Below are experts of layer 2 (counted from 0) of a mixture-of-experts language model. Rows are named router (the router's row for the expert), gate (a neuron's input weights, with its number), up (a neuron's input weights, with its number), down (a neuron's output weights, with its number) and show model dimensions 0-255. Each number is 128 + 24 x the weight over its row's rms, rounded and kept within 0 to 255. Numbers have three digits each.
Before each expert's rows: "gets" lists some tokens that make up at least twice as much of what it gets as of all text. This comes from a sample of Wikipedia text that the model never trained on. Tokens count by the router's weight.

# expert 40
gets: " of", "ed", " in", "ing", " him", "y"
router:108109121108128137120140129131135102082141093054122134144114116158162133088119121128127075135155113135129108129105104079122107170142119093109129096108128133119141084147171132167133107126129134129130133121159164093078140132085117129158134124112145148164129166132077131098148143084138106081121152132123136163117137160119169089112088147133162145112111133124091139132122101143099118132162146172113148140134075142112114113142098190124159093141099162109107109126128131104099108138109128122101126113192111106126100128123194103114153141110156110140129115129105163089147169096131145135113070144139117151100138117129108119137133103127099170116131158108178147142147130089157121112177101132109139105173128166144123118106137131094136097143135106130126088101169111127125096113115110
gate0:174192178118116102148134171123153134128140091130098099123116090115141132128143110107135125125084114122173105097081157114123109172128170166133140116120108117124151094118116135112130111147181113144101112153134151147119133124117124098122123118140134111147149099118122072131165113117141114163092137114080091095184130165132134139103086117100137106131178170130131161126112106113124166145096119151124132152144080135122115141136151151131139175138163148162129111150133139162111151097165112130136143109153130171154119110091134154103172111085132098128104123139133144112155113131146113097097113159160132117118147101122113124141106079100128113100108098141127173179155151084137171113104147132142110112155166129146146106087109106103129113112124094102151135143160115143171157150091152
up0:189157131132111134111122144131140155117132099129074091115148128079126150100160185099124113103100123114143161116110155106151130115119155132123190135107141094155110118099163158169116118165111136158135147102135169115113145148112116095180117066127124119113127136137138122092122112147153126139117111162150139139144098161099130146104148129099140176141159116180107113153142148143153103129135104166095082139129136170109120133128110168121120104143179130149168147127139125173140128109131154119142130163147135092140134091147163128086163077082127111126159108127119158147148143111114159117113116157124204124107143127157165119112097136123117152103123082121129131118098148105114154092135119144090144162136120107172128109116125149112135113107122101091148099113129153135147153155081116
down0:113193127102126105089097085176115132136134134137121114115125155126123131139111136143104150103124113085096125115119174102146135113125156130142168101181177104105110139113146103149108122112097111131149095128138109138121166115074098146133125148106125130146108128105169142148120127179101128081137175126126144125177114091125090128169097148124133132169115103126071139079115153136126151124121130159110148103143141114171094114124105117111153116139131136122110144138170143080110109143140120198119152137159132155081155149166153118145110152111115111116143119082144062096161097124141124089107137147129125149146105097154154158155120107128156144098127123102109096163136121118121108143121131146111116128158129140127161132199134144144149121116091096119167146109132120156137168128096103
gate1:109113109166111101097120100058172118131112079105145141172133097108137121132116145153094103115169103073131074132140147116140153114127113125165114125125140123130098135155110130126117113120101137148148146125161154142137141111125103196155143133124138096178162102152113196101124105165167165108118156083144124088085152112109138138146124104097126158095090116138123150106165100131129121111147137155119153134093123094088146113135131108121123105133106148139095126128149118131137103131124122128125156115122133163141158125127133127133154161125153162094150094137136146112145094145094086122134098143156163124156143133123129125112128100108128171102135129087114146165107090164143121117123128115087125158168094157163125159101163141084123161123160132165131117098150184094110114082134139
up1:181119123143123161079131154154156100115102112137139103111096059129099194144125111120112108085180120109111087149102118099148106115109125098102142145103118128140135082143104128132116124154131111160142127119126133134105174127109124129124102127186151129132118114126079151115138099140174124111130137096075098171132171104138133141150122132108133115128095103113127158095166115117114100136156143125127150093087125112140140122167183176122103105134147145092130128120170117113119116164141113149161187123129135166179153140151103128141150161143107121107079130119138123104148112147153091155138155146133141124143146124140158115174139146135144149094111143188127122143133150134132141131087168126098126122136110104134114122128102108112131163165132175129118125123191131119168083117104141
down1:112180143141119129143158113159101083061128138171157111110102099099157177126117109166128099122162094103141119135143159083133097125140136133160114108120101122112150085130130111148155131126095169212163091152094151108143163158130121139095105114130100133126116128142081137090157108120148132151111130146113119126129148110140133123143143128138135123137151116093154138106169158123098120125174127096124108109117089103136129076139128102108110121104143111142158161144133136120122121123153137139114109169089129146147104147104134158109153133115096142121125120146157126140123144114136073124133161141087112157124124095158110107135143160128142155095136134182097114120143126091183148122115155142152121131132096143098117143132163098139077165159129136140157128186150071138138163081102116
gate2:142131124123108091160096100136159132115146109114101154124171105103139142123136088115139118091122147106125138135121167143132137148117130098154194081118123111105135095138136121136110128158096149163128113137158142133132170154154200113149166101092125148134150152162211166148141110144124112105129176141166106179112074112110123098130121148072128148127139100142154124120135130107154102128132122146146148158160083147123139140144112152120125144088107147132089144129134116118099128178152137129113088108139112121134104152135133152153146119158150127137133137119113173106134165105120136088096118156111142128104120128117097125093095137111167078097136097138124096135195167168131146127128160104129152101166136120104121072126158170136163123106112089125114140138114118144142161126148115
up2:139134135122120137164078099159113107086121141119095124109134146136129161137146081081151107142139156127138124126081163158100121109140098119171179137087171101169107108096102072126134105143136152110132093152139128141129160167112138129131151101091122131125123133099162132145095115160092128084131165134158113116150102123134134143135118162106147102179129090087140136118155141109162134102117138123116109142128096131141136125154085115141132149137119140118073135109148101151126136150136144131074118108183119104151072182136124095124112130151147101096089127114146125119129181093116174099111111144117147152139113108111102057118126130078138125180105128136090116111131145103150113157145169122158137164139150142121138111159147132159146131111138103135141162150161090129120133117098133
down2:141140156127110103129102109110148117119102169067092121124158121126127134111117114121132143115117142131121179128096161153103158101118172164150119130102111118127144093133127131131107102135150074130134080110162132130118145101120106131086119128102099101107015127136119169131142159161125147122137159107126113177153103147156118144142128133111147145134121105155135161116107164092187092132121116112131148163130105114110112114113098126095127155134139126150099150125152116077143125158146154123118115100175121168112120136142077109105087114172123113119152118103101139101166143127141115114118154153091112160148106119140164141112137112101088134092096142110130129149135127110168133133082161100130127127147142128102120106153088155184141171120092101108098126122118111077119138125109158
gate3:098154119141075116133106109093158122136158120133091084102119107115106126126166092098109102141149170117112090102108131137172107102116133142122130112132115158120163136114096128135073110160177139115119156139157153122076117151135078088137123154145133152156146124104148150105138136109140110126140109135137136173101121130142153128126080151120135123151124064101152127168118121143152093085094141096102125212128118137126099115128118148142143171176121110138104124109127127126078144153152146120144168126136137091123129178163149137109155101120114141130122142113133133118098138096090111097127150095122129127096104154144152123141110131132104160190068122092099140116148158123157138144129150165100164114097157153166105149144131109127143108085145131139097134136112128092150163135148151
up3:104184097144104126087138126157141117139110096110079134116190106136131104132204109113101094121128174105134142086111137115171125164100172142122166138158118167116148116123119154140134115164143133120125111084130190125111103069123074092131121141131097119151142135121115137116124132130087132132120108150164120132126094130159144125128063160097133127103103109099125168161153104141154126117131156099140146174143123118079119123126106152153117133131106133132132125166117129165051133145163134102130168150121080124100145138146159160118158127093136126122126138085115135130108136109099120120149143104104102129096133124128111151102098136156100151137113110111160147131174144134157144124113133115118179135158163096113145156133113121146159105118124144156088084112129152110125142143143118
down3:090155121134080160130096117123101157153134162085070154080129124119080110188144149125112128141123172128137143105140111151127107155135099136121122148147117112151149145107120138138145120130100081140140098120124136092134125110089113133153104131116127116099000142161121132111141130145084174117110132115144116138138125146140138140125155141118155159134113129110108124155090127104130108134115125118150121116127110114129133141190147125148171094114165105108139146138157139131105135101201119107115134113165105145178137150154076170137158095116077161146130116089125100160126138127100136080127145156109106118132124136120171088115154130173140139114122135127121119128110159114135110100113145112121155155127126153128129129133146116132121175122123122111128139088160107113120117082181145
gate4:122128111119111072205133104103102148113141108170109129191151153127100119132129122086093141156139098118150095095092122161114142111141100128099120163121114118121120136170117165122099125154134106127171148098140172158144135155101106125141136118115091108100135136142094099097113133178133121139139108114138143075129131124149143151140103131085120159147108098097126132141164124103145132119140104128109118102102078103115116142135169116104156111105153124160129111152166109153144082113147137134108107152099139105151187111107130127085126155132141119113129106132119146110106149115160123108158155093114150085090132160105113118187096133125111131138122134110116123163138105163144173083095092133072138126125098103114154168152127122091141142086163116154123138154132135119092137114173149
up4:135147119157126146092141138128144103127113126123110083103101117166183119149132107134115151114103159137121131143123110114134122136132153149153144067141121079134167128169115105166128149132103122148114107116122128147092160092143165152103108173118170121092129146099160108148169126154130137131130176182131132134110111124125097114129113108150135142171188150148133081135140147112099098115147075089193128156190142132147140128120145114147133089114109126137132162171094161110093152136149092104160109136095156100159163129138100116101123171133081144119124142104173129089140126115137148164119150145140145142160152163161159126094121142122133117142148130094115146094120156099125122137162121154113102120137173166105125123150101087118126107133094124117128152138117100152126183112106132
down4:141126141152113169140121159143129138110142118124116118130107088134149119117122139114120161157122062161078165156121145143118098176162120150147123117152128087120133144159086131109132118110112111162158082171138137166121141120167154141106180112153137082104147152154124128152115149070136143122103119113137129145110124125135128127085143123111127144130140102164072100141132126112090145144142123131159130161098105110136078129125108112118112123145111121103129114118130127118121137123137097143159117168189097158101133151182072142092134157167124150109129165102129143061151126130114167152154103134119171142152144111110181148118153126158107150164133194066116136143119134140147120119129117111162146119158129124148110107121125089143149108139120141065132119141127103099104144141093156

# expert 2
gets: ")", "'s", " his", " her", " a", " c"
router:107139118143075117176167145132146120104122131150096168099142151142137127124105148096083141120097161108149176122115091147141103116099164132106090125146137136125130135100164114124121148143149069080146105078109102128081123097129097120097099140104083068118114069109113140142134132104121108111140134173122114128169098106096111152166137124110093090149137088112129187104153139112109110120175121113116108119130117129142155100130130089120149146115147125105114133136115135111125141141144156114158138110112136074114164134117154131121129139095106159116150158105140090103173135121162116125147175126114139170151165160113122148145139117153132149121115181134178131111102125092143104134137112111120129194089143133090142144131110121124112158143084079119129154112135146098122104141139133
gate0:150103173160120143158147128096133160166109167126142119127105157166168104151139099095108089170144143127137105073101142139136135077153139114163122137082133119066149153134119136095106166127156174111135114167124121122163114138095151138102088124134132128101117127152089129091145112134133099146144127100123111140187151099173175174180112142092139089169125142117113129139147108099097090129150155137142129145101144089159131132154135148167148106098127137117125121145129131141101141161095148113109130125092144115115103134088106132105133146119100162090166158071124140151136115107129114136131174144125128156135127097095100135106115133091180139144095129122123120129075147119163144137106105145132121105111100086115112155126125116142117071131099134139125108098109122144146130168132133
up0:163089128148138112121095071105130145149088122120125168128093144127084108146142117059085141142117161089149089112154135121143103145144138095157143128125115119103106169162127096113119159129131155089132098131139121134143162123123129144146086121158102080097114105125104158114122105140095119149146146141105124136116164113152178156165131153111134084173137110104113107138155115106142134108127122138151084114152151123143099139153124127145172121077146142105137102115130130110083145131125132119107161103091116125144099101102127157143132126128127181107089173118107095137146057144135082157138173139107132200137128146103118147124085135123192132165062106116134130100108164113142124145126115147128113111117108115101121148115101143119129136117110095133089121136108117146127098128133146
down0:115152118117126118117122130127130143119124039157119131105116140092122110139113150154104121125148125107148108172165157107098131136139131171123163138108107104130139144125101106107161139154102168086103110136107128099118149127113119143134125114174194138138034088144101124121112095143139104125124158112114149133150144102126178142140163149152133123156176127155113113104073131154142124147115109138198150150105122116167138116137106134096122105134155190094142135105121169119119156124145158128111136129110148118105119125134181126119113128117108162124115129128185133121117138132131102106111127132093126139176107115191121157091142131110153139158123102159117123102142112106103125137104120143126151086139120122161178126115133119104137100158141104150147145113139109076098160156139075
gate1:160106181167152151114167152137080112146180144164160105164080139135101094108099111153159105170106125115148109145109141147097088085160120119093136119086133135082132126134075154104119152129147128115132106134132151157118105196132142173124105110111104101145106126147113141102146100119110115161107113095067125122133165128118137175150147157118095082127163130125106148143081092126124127156097127155089153135137153117116150141149140107141125132113131124114091108128104129112124112156084086118134143104140127140082084135094087126125129164110129149128115139167156109132085154106119139080150134146177130158130093147129108102140158124108170144117122121137122117107145147122106133130147102129101114125140134124105135122133150125127137156116085136118176175078120128105120103140169128
up1:167142112122149152117157153093140187141113171176129135096142116080111133106153202097133164138065124101165140125115117115143104134137178147150148135139074093124118141100101105127094120126164121141135150157123111109132163128108122123171140153113105147156134121139109145138106133183130073153154125127147111095127128112149151131119088090121131150117142138092146119113122159131129132114114110087135133139130113098108146150131151116155102133157116161062163182119155122159144125110113154095163165136071137100092151118138123123111146122144142139145139131103177153167155161135171154122136128136109121128157134126155101131079132135143136130113155169160134159138106115115120107122123118097132139130116134109108157114102118113159068130142128149135162150121130094126057137100117139
down1:111081114133130156103141105143128132164083121163132123111111125104141100141153155157146122127123108104100141127110125130107105136114118130136099098143140125150107096119134103122130151090121112163120110093107095164110098102127085109093148100127175073117136121105141129114142096132132126084122104112122151142157181131142117098127141127089148138134080128103134124123122160131148119113140138158096127118096122119092135150108106128172118147116163127088129131078104149147157176127120135131133120120103125166176138138152147108106137097133157179170123154141109077139123085129051113126102133139124118130138147120114124169148098149184122103151095140162111119075127146186117170189143136162128153157123146112129144108103056130137138098117165102145109129085156147103154120129114104
gate2:105166140144083159145131119086072120131159155102107123131149147113142112141117109157152131140088164119169123136143100145150117091125148116133098119148135144147115122139157100096103123180123108125139104088162188106146139145153148136119127117106075126152139110129154103156102127151130170111122137168107154124122115090137133164084096123131100135133119102129150129093147148079148115133116125115113152138173127112105106135158132094136189154164102135141116129131153113149122133100142099140149094110102111102165130121110129161190113130104116125152130115146136124149173144143146104128187083133135120090130145137121101092114151134089095088139081135127120125203149152142158078090074133084161138138120130142100107125096131146132130134135122137134132170152114127102162124152168120
up2:141102150143150115178160098147122140174109144098146107133096140129144148084129136108132120144133139147170119135144114131148095191133107150132145132138130106127125128159115133125146092128159196148136154140094110118117114153167136120100097186106115155145110130137115159134176153131134107144126124071145103109155124109090142121112156120129126142141093100133125142090149134159138117137145158129117104134085119131139118147115120158111075084138113140175168118080098186127113162137116124084161086123156155141133132148158124078144132102160107107111157141145131161090104130082080159132087133113160126179120135129130116174105116180169137118165145108154147108108102139080122111131125156148109141117128128098135189149143148149157104114107132121126125130135126134116115169135091113
down2:140161096174112108158175142119146144108110124103158137204113103152137138136141165120103172153143169117166112156116117107157056099147127100158105128102121130149127153109121115170158099116142133161125081113112116076160141130167173125157096172104097145123207131137131146124098129094145126125120124158133129137177135132143131168119145090139100120133144105136102111181116097105126128163130144155104148175122111118161132096095119102130109096123151146161117116137141116132127157117104156130132121084135142100088131130122150120113121159095112118145105167147110094095106118119140138134100105108118161104124153137145122127109123178135155141190127101141123123080101127107141111132131153142126121123120128107143130095148140163136072113136131116110102137165132137148126146128096078
gate3:095108114165085119164131138091128110109151161144128144155106106171067109098118123127137122081143152102133162123123103096150106099133130116122160121114133127123118106083137134119162168158120111101152111151151149166145136139113184124176149148135080134081125115101104137157150109149147161153124118154123129129131132116117107117127142136124097127143108109135108063161138146104135112141165144138094128078102125121148148113090147145111119116102172138142129116097128124171109150062110090085130166118127117120145147150160129202142112181126158128125110120143142124133134071141132139136136161099147136133112125121097118107145055117158130132075123081104147123181161123167140094131139124142143168108140153133112123133119109116147135130118132110140132095102095168148153119162105136
up3:140146133143145149110118147151110152158081111068166097135139144110151092103149101116134126134112079162144140122135130147118136138143130163132094142161112101159120129126119128161146103135183162146150137104139193085103140140188125119128142141112167129130108145099078140096123135099144160127144153095112117136105134120125150104117164115124143123111080121173123140134137124165118125115123142168124144112125145109138113181130069156109157113164116205147098115169103125130092119152145098112123139150182107150147141118132156154114106085128120104073098136138114090163134159137118166110116118106124148146144141156121140102181138113118164141110134095127099133134137140140114121119132133117141165094186078188128139138082118116128120134114107170139142140129159110119092134120110143
down3:098153138114140101095122114092120131089111104086174143122081125145142128122157135158118128151142145159150115121105109145175159099128121120100128124168133129106154077123143084180105119096119142107112103146130082153116133110079099114079160141098154139130096136133118118085151161134159090117138146144113143111120101169169119140116116130142171112142141151173137125143115136138116136126131097127141137129132107134153126111101158130095158134128100113092139186151174157059126084137114127144127128096148151162093114120106108150161115076151129126104147139122097102142141129128136109134150118142131134157131161158173097116127150147138124136116156131092145156103099151156130162133071176112159135138110113169149150101139169087095161178115110129115108108119124114154133135081099107
gate4:107113159198112138153161144118143115126130148108102134126100140135127139116109106114133161094170117101142140154173113152197099161132119127166144157162169194121086147138110126122130122133081123151101107088143117147118144122132091100136150112133101135122160133160160108144135120150122098112098121151085129152103134143109131182135148127101167132143118142177102084139103113099110141157153101141125109099098115148126168087147167117114107113164102104102124167146148131141155150112101146133160129117133145113100130113107068118165153103149118159120120138144126096165132148081117115128136115130125145117147112105131084154080110155152121116131094123117159131124094116110116118103115122144176096154110173137118105131153132161102112132109114148105101144114083127149159107140200119
up4:141105126094144130082146144133127173142145101117158178132125094090091144125104133139125148157146121111130141140150168086170114100118136117119106094095109129121140118095143124152091114134135120130168158114128132172163122136153137163113149130099143120134139100071147121098149143113148161132107105131149120146115107157118149095124105147171148094120116145125143074115157151133087136130142152135117124132193154155119094115174149122115149137152148128128124147116110138129128114143091152156135099139151151092158142166119151077106106090116106139162100139109146150144152099146104152135146071128147130157144132139127132123127191111137091147131109123071103098119104120133157112147175160159128095131114150158136135128131145147081145087160152094115095084147130123162188140117107067
down4:109187105133081178097127104103167102143143114093187132105145099127151127194148125147185147156133131135152150106117119136135108099095133114128105098148083158134119129101143145164126118097134094110106157128127116143110089118140196112123165160142151091129160127134109109105152123060164155103151123151145127141166126126112122138117124156126162099123124111118110103142135136103177148143120113120114151116104162091127126105127142097147154178096113145113124150131106096129118137160150091132114134116116125114122139145152131136117098119095111154141173151112172094101155116089124125149131124151141134130127123093145107149141095202156101121110139171126141129111122142083077147090089165118113105134144135137133143140110105158115180109110141138155113157114126139160136155151136096

# expert 57
gets: "–", " a", " two", " one", "R", " her"
router:108108161119153156089108105120118132108144128111109153077120144126125128091117151143129134138141133139171070114118113105123119131109127177134103141097110154130166064104121119098123146137171106118108124140137117143096068143121083094083103117115159116136121087127107137149135092074185080142098139099095161149131144175140159167117132147128144128117098121148120169140097102166117106161125144134118149132130113128123120110099141144152086128141132161123123106122095151087122121119090174112138110138158155141145116140126086139121097169139137106084124161149159115131166104129155177107095121137167097126132132088152161123155137119104137112090099109126126154166139143169132159137118190099099103102127088113094136115098137142093145150125138127137170141149133099153149140125150136
gate0:126093126114150102107144102111107145137126130128187133141097132140083129130164133091124097110108131106150137158116110142102175106165122133163100110130109102122127118185131123138151123124143097149102124135126114124102113137123139105145119128102148111152129109143099136170133117124089121149142122124073199091061137119119103091174125076154099121084126122196121144200127098112125136146123094130141117160138106128168103136136145139124163095148117146090149090120182133121090088084141145101103125136128140128119142104122128133164146110115105144071114136173144148163132129164096089133145139148137129120140161123132113132128101119155165113149112102091171156138113127086123141093107127124138103140139141097160134118145143150162126172118088078096121108119115147114119121110148160
up0:134115093123116129189124125103114137156139126168136164141103144121087179103129075201123109124101122149118169084123156139120155121142121104112087174135172151128118106125181102149127111140116118111155138129100131159125112119117120191142153198110096120168150141077150106114107110066105149063170131155136134144116133110133111119118116121177172112131144136131152152136144102101126114122156172124149156135139163136115140151132120165104123123098141123117145165136069080138094121157112147146151155168098112144085116123156104162136141152172153129105120117134123058137122124151128102123143101109100151130105114121119113126158158131135125136118131113139129118154112103106122121133151139129132086162117112124110158133122124132147120130153143123092109126155113124094152098145106099
down0:130150134139139113110157098104138131132159108111118136133107078146144120103162148116123102158110141154136123120192117076100155139157143140114085120112153130174140102146127095138108161153131120119151141133147158153120084101173095133143121154152098141136128109096154149122133128138121093107144118165129186160095120150148147131121177141128113153084138111152147162132103145139153134131159159139136129145117172127163127167122105141089126105128147116166134156118117126099126126147154146111095111129113108133145142157107100077130090082139135147106134127180131077133146091135175174114105136117137120139121128118116114092153110162156141123078150135113084133137087094147150119105092187115127067125165104091079135144146133165162131155148114112097141133137133082118133155134174123
gate1:134129126138131120106109135161168134092165107116137120134117153155137132155106160138135114062153120134118151124111157117121146108148123159039095121138114141078146117138098149117172135156116118151106139083134123132119124124122114093169165108118123121119140107171132101129159131159106166135131115113099159134127112128139125120117135117180123130112134119139125119158102130133085116128148104133148147121125085134127150132113143153127165176118109113167140159130103113106152139124139145128125127110132096135126121122162160144166114072164088111181140195134066148131157152155141127133119136141129122145066109152104185142162099164165101172157170151137103184131112134144140125141109095121137195089127139111139133120135153131113128110150136118156139149110049113139121127108130145
up1:150111099141111136122168170120123098136101128102159115124124135098151122142183095108131098144174136111128148138114140133119087126137151154118130093124113132170097107122127116154106074098158146137156120107109122128110149136141113108115130104124176135143134115129166137196135131157150136131131115144139131072134162081096133115122112137170142090156128133108119180166084107156180111123149129141094101175128181110152156155075110121114140164136137152156122104115154090157105154160103129141081159116134130124107100132109176109173139151089168161152111124110159127126102141135132104143144134167171118143203136124143109136147123116104125123170134144104124113177102144080118121146132143140117125129141120171120096162131116140160117141115085114138107093097143129119119116140146155
down1:121102113104156124106124096116092144159134094138108165133117136142149103199147113111135097112114099111145116099137122109163102171122115128136129115167119128104135124155137121118149141131137150175138070103118112131104102138071138032137169111118140169065149085141137133126122136141149098137172140121111112120110101128121144126150158095152115062122116162095132127109129118109151122162153134125139098163143081152140119100109150112082105079124150163131120125133167103108117104156100119154145119133157133111129161129161131131128127095135156122118140151123127149111142101106130153121092136100164157182124157141105151162109142149084125148094174165118149130107125108165159093127133115129123130099093126118110102134129167126089127165121132115135130154092129116115154170095143161
gate2:121138173167090101094112162130174119141078123094136119155131128173142142125124138131130077084140126119173166123144113127117146098150149113126078080110121146124166114142111170130135167133138123135094116107148120126110135128152144146149114129136123135093132150193139080175115120148141137178115179117122101142097132088140126152132120125146081164122109070125136121118135109115125134116159109172114138179164129163110096108140143143114145121107123115133138126148106156114137074119144059104124113132145130124095152115122116123125127101159135138139114143159123133151126095089132129128113111089147107154091150132143056149097149115101132091130068116125051125130148141104124158116104110114126130095144113113143133136138122122118111149085098126086146137131079122108139129126137081
up2:147138138141108110128095126102093117152183142157140148147107107189173131084108120091156137109147137173138187145134144116114131155127108171130170129137100084125094120158164146154145144122134146114117134133130104078127199138149120111129144116104119150136114122121105110135139115127107151107120126120123102118153137108090121082144121108088141127134100148184133129119151116125130140102132147095121116057156184137095122068135147143146122134147141111103087137143125127109170164146131142110116157144103114155152143144170138091144139127099082125159102102092117137168134099154115144116102099157108137114156138142123121189073114120147142134153122112129131137112153168136116117139109140168131133118123092168154176130147147126148172147125133089085102102156131171110141117138106135
down2:110100152145068158108114144136135155161158117121142115129119182134108123136144154119146147190119134139118199095131105141105099143129211141129134117143137138119099122109145144146118186094157092153080160162202109125102097112129137123160131138197145132166085134112129147061096137110127140164104135108181165113186143152109155130141133119148144137096163161113109131110088140105150103133107117102104106094151121150132145133123130118158166110131108128120111106125140152124142147100130097131127137135135151148122112098115111151115122165153106122135138081104110135132118154121123127131096164137147133122143101129122181120125161096163142151146089134107171134109165134119094117163145125149089128125083121142140130129114144148117134094126086107141144120124138132136113107126103118
gate3:165107112128146154103182126151133102128095127114159125094088160127146138164096077147111124088138143158119107128103088150131101125144115094130145133130125155181111136143130099115120121119125159115127112114145120098139147109145195164154129096104168079100162135121111111120110142130131144126092112134136121162087083114100120102094111128158147112124155131149143116160152077113131126115113134151142144140103136094173114137128153143129091115145129127101077147191123161092105146115136154149110117110098107142112132145124122116165169128152136145122162151093135124114114158128091110167118140164157105120118055179121182113119113127127117140102208154147123172137125177100149116133136133154136130128140173147118155142144112111127132140128134139154144120110084105125108137133116075
up3:128169128119114098097100087102168114123174136094130103174139101130095142099115189137134135143133127154150146115136128104132161113104134141165121114096144107109101123103141125183126133141110086171111136149125106148120096095117101121121154122159129157083159170127118174143149127135134135138154116131124150145099165095108134148162159154068124151111120145152093106116116178114105149096134136109175107075115116125180131095099128149115120116163130141150148173158134125147117120138139107123147129199157161115135133106135142133101107133139098114143096140140104140113126100100125100120140111118094134173110185129138148145126088126131132109147106113131118104133108082163153144098164142080089129148162107116149118135154095154129138071131128111108109127130126156109141131116134198
down3:111111105104135139117125092103138124151142113141195111143116137137120141114121110082152122135112139164101085141139142173137164110164108098086147113120165136111136120101132112141130170100090126145129100164122134127069089141185129134068132134129099102166196116125159116148142121156097122110137083139120101140158176140148159160125134157126096158134109098116141162113130168083117139129110121137100108115099131158132132099117118130094121114109157125098097100125134082112135167101138084139137131161125124138152131109126112109118136119123114119116164066114144134146175130131121153159127120095151133119129117115117104109122135156135140101136142137114110118141164128103154167105149173094154157152093128143130119117141156118132159095117147103172165140078089138116054174141138132
gate4:127158122130087100123123145152079106136164182136143117125087152148104150169159130160143123138132104140148099130098132142120145158125169098163162108126141160162071185106165058124142126126130153113116133129158096131153151138118158140177097104133132101112130120119134112147113135096130125149122119127128123120067096147109174083127128092171136144160157159145152106125142124085129098100122128080142113121133157151095148121154145099151131116144133147127112118124162137161099117158132100126130154100124121080151127085144140139129151129169109109106167111120128110151134158135119114147130126118113140110103094148143132100066097139127140122118092149121077127158102150119165179098081108144147150094129123087152154170126164132148154131154131082152133117109121130125116151114084121
up4:103102132147097121100139132130138090130094146143115181139099126113109159190179123150134181104114114119139109144124088138123137092128145138140132096128114135145129135143139169117092132150105129135168116108114131129138138098160137107118105095135110097109122157082126161129148130142145170104170130150146155142105110124123111137118160116119150135112083097112153184122116178105098127124097135131173111133100144120147150136165107098109136164117129154116125199123137122075084138113080121135120101109130130126111118134093172139165118112126159177129099094128159160124115147147137106163165162111181124131083139145132134154141117125080145175107162120110164132162125153132119108105171103159168106120134137133132168140115109075091156136160111118135097121143077126111148130112107121
down4:145135138124133109122181160145152147141135123142101131157108161145121117115161157138084148113134135147164095142120161165127146166142135122098125104140142131150114147147132173133112118115148149144117121123114150121106139102175133120127112097133131090098129145097099106113095178124144177082152137175134133136122177136086099162149136134160087156139140109116077109124116142150106141125136155165105084132136136148092142122091170154117093140104149139100124165166109142129126130114100135086073116135166120080108120159156107131139133146134125115138115118085143138205109146119160135133154118149114124141082097133138092097094116069148127175119094153112106126105135165112075175149094092135146109148148134131110133124084114117103178128130137116144137118126124109146136178143134100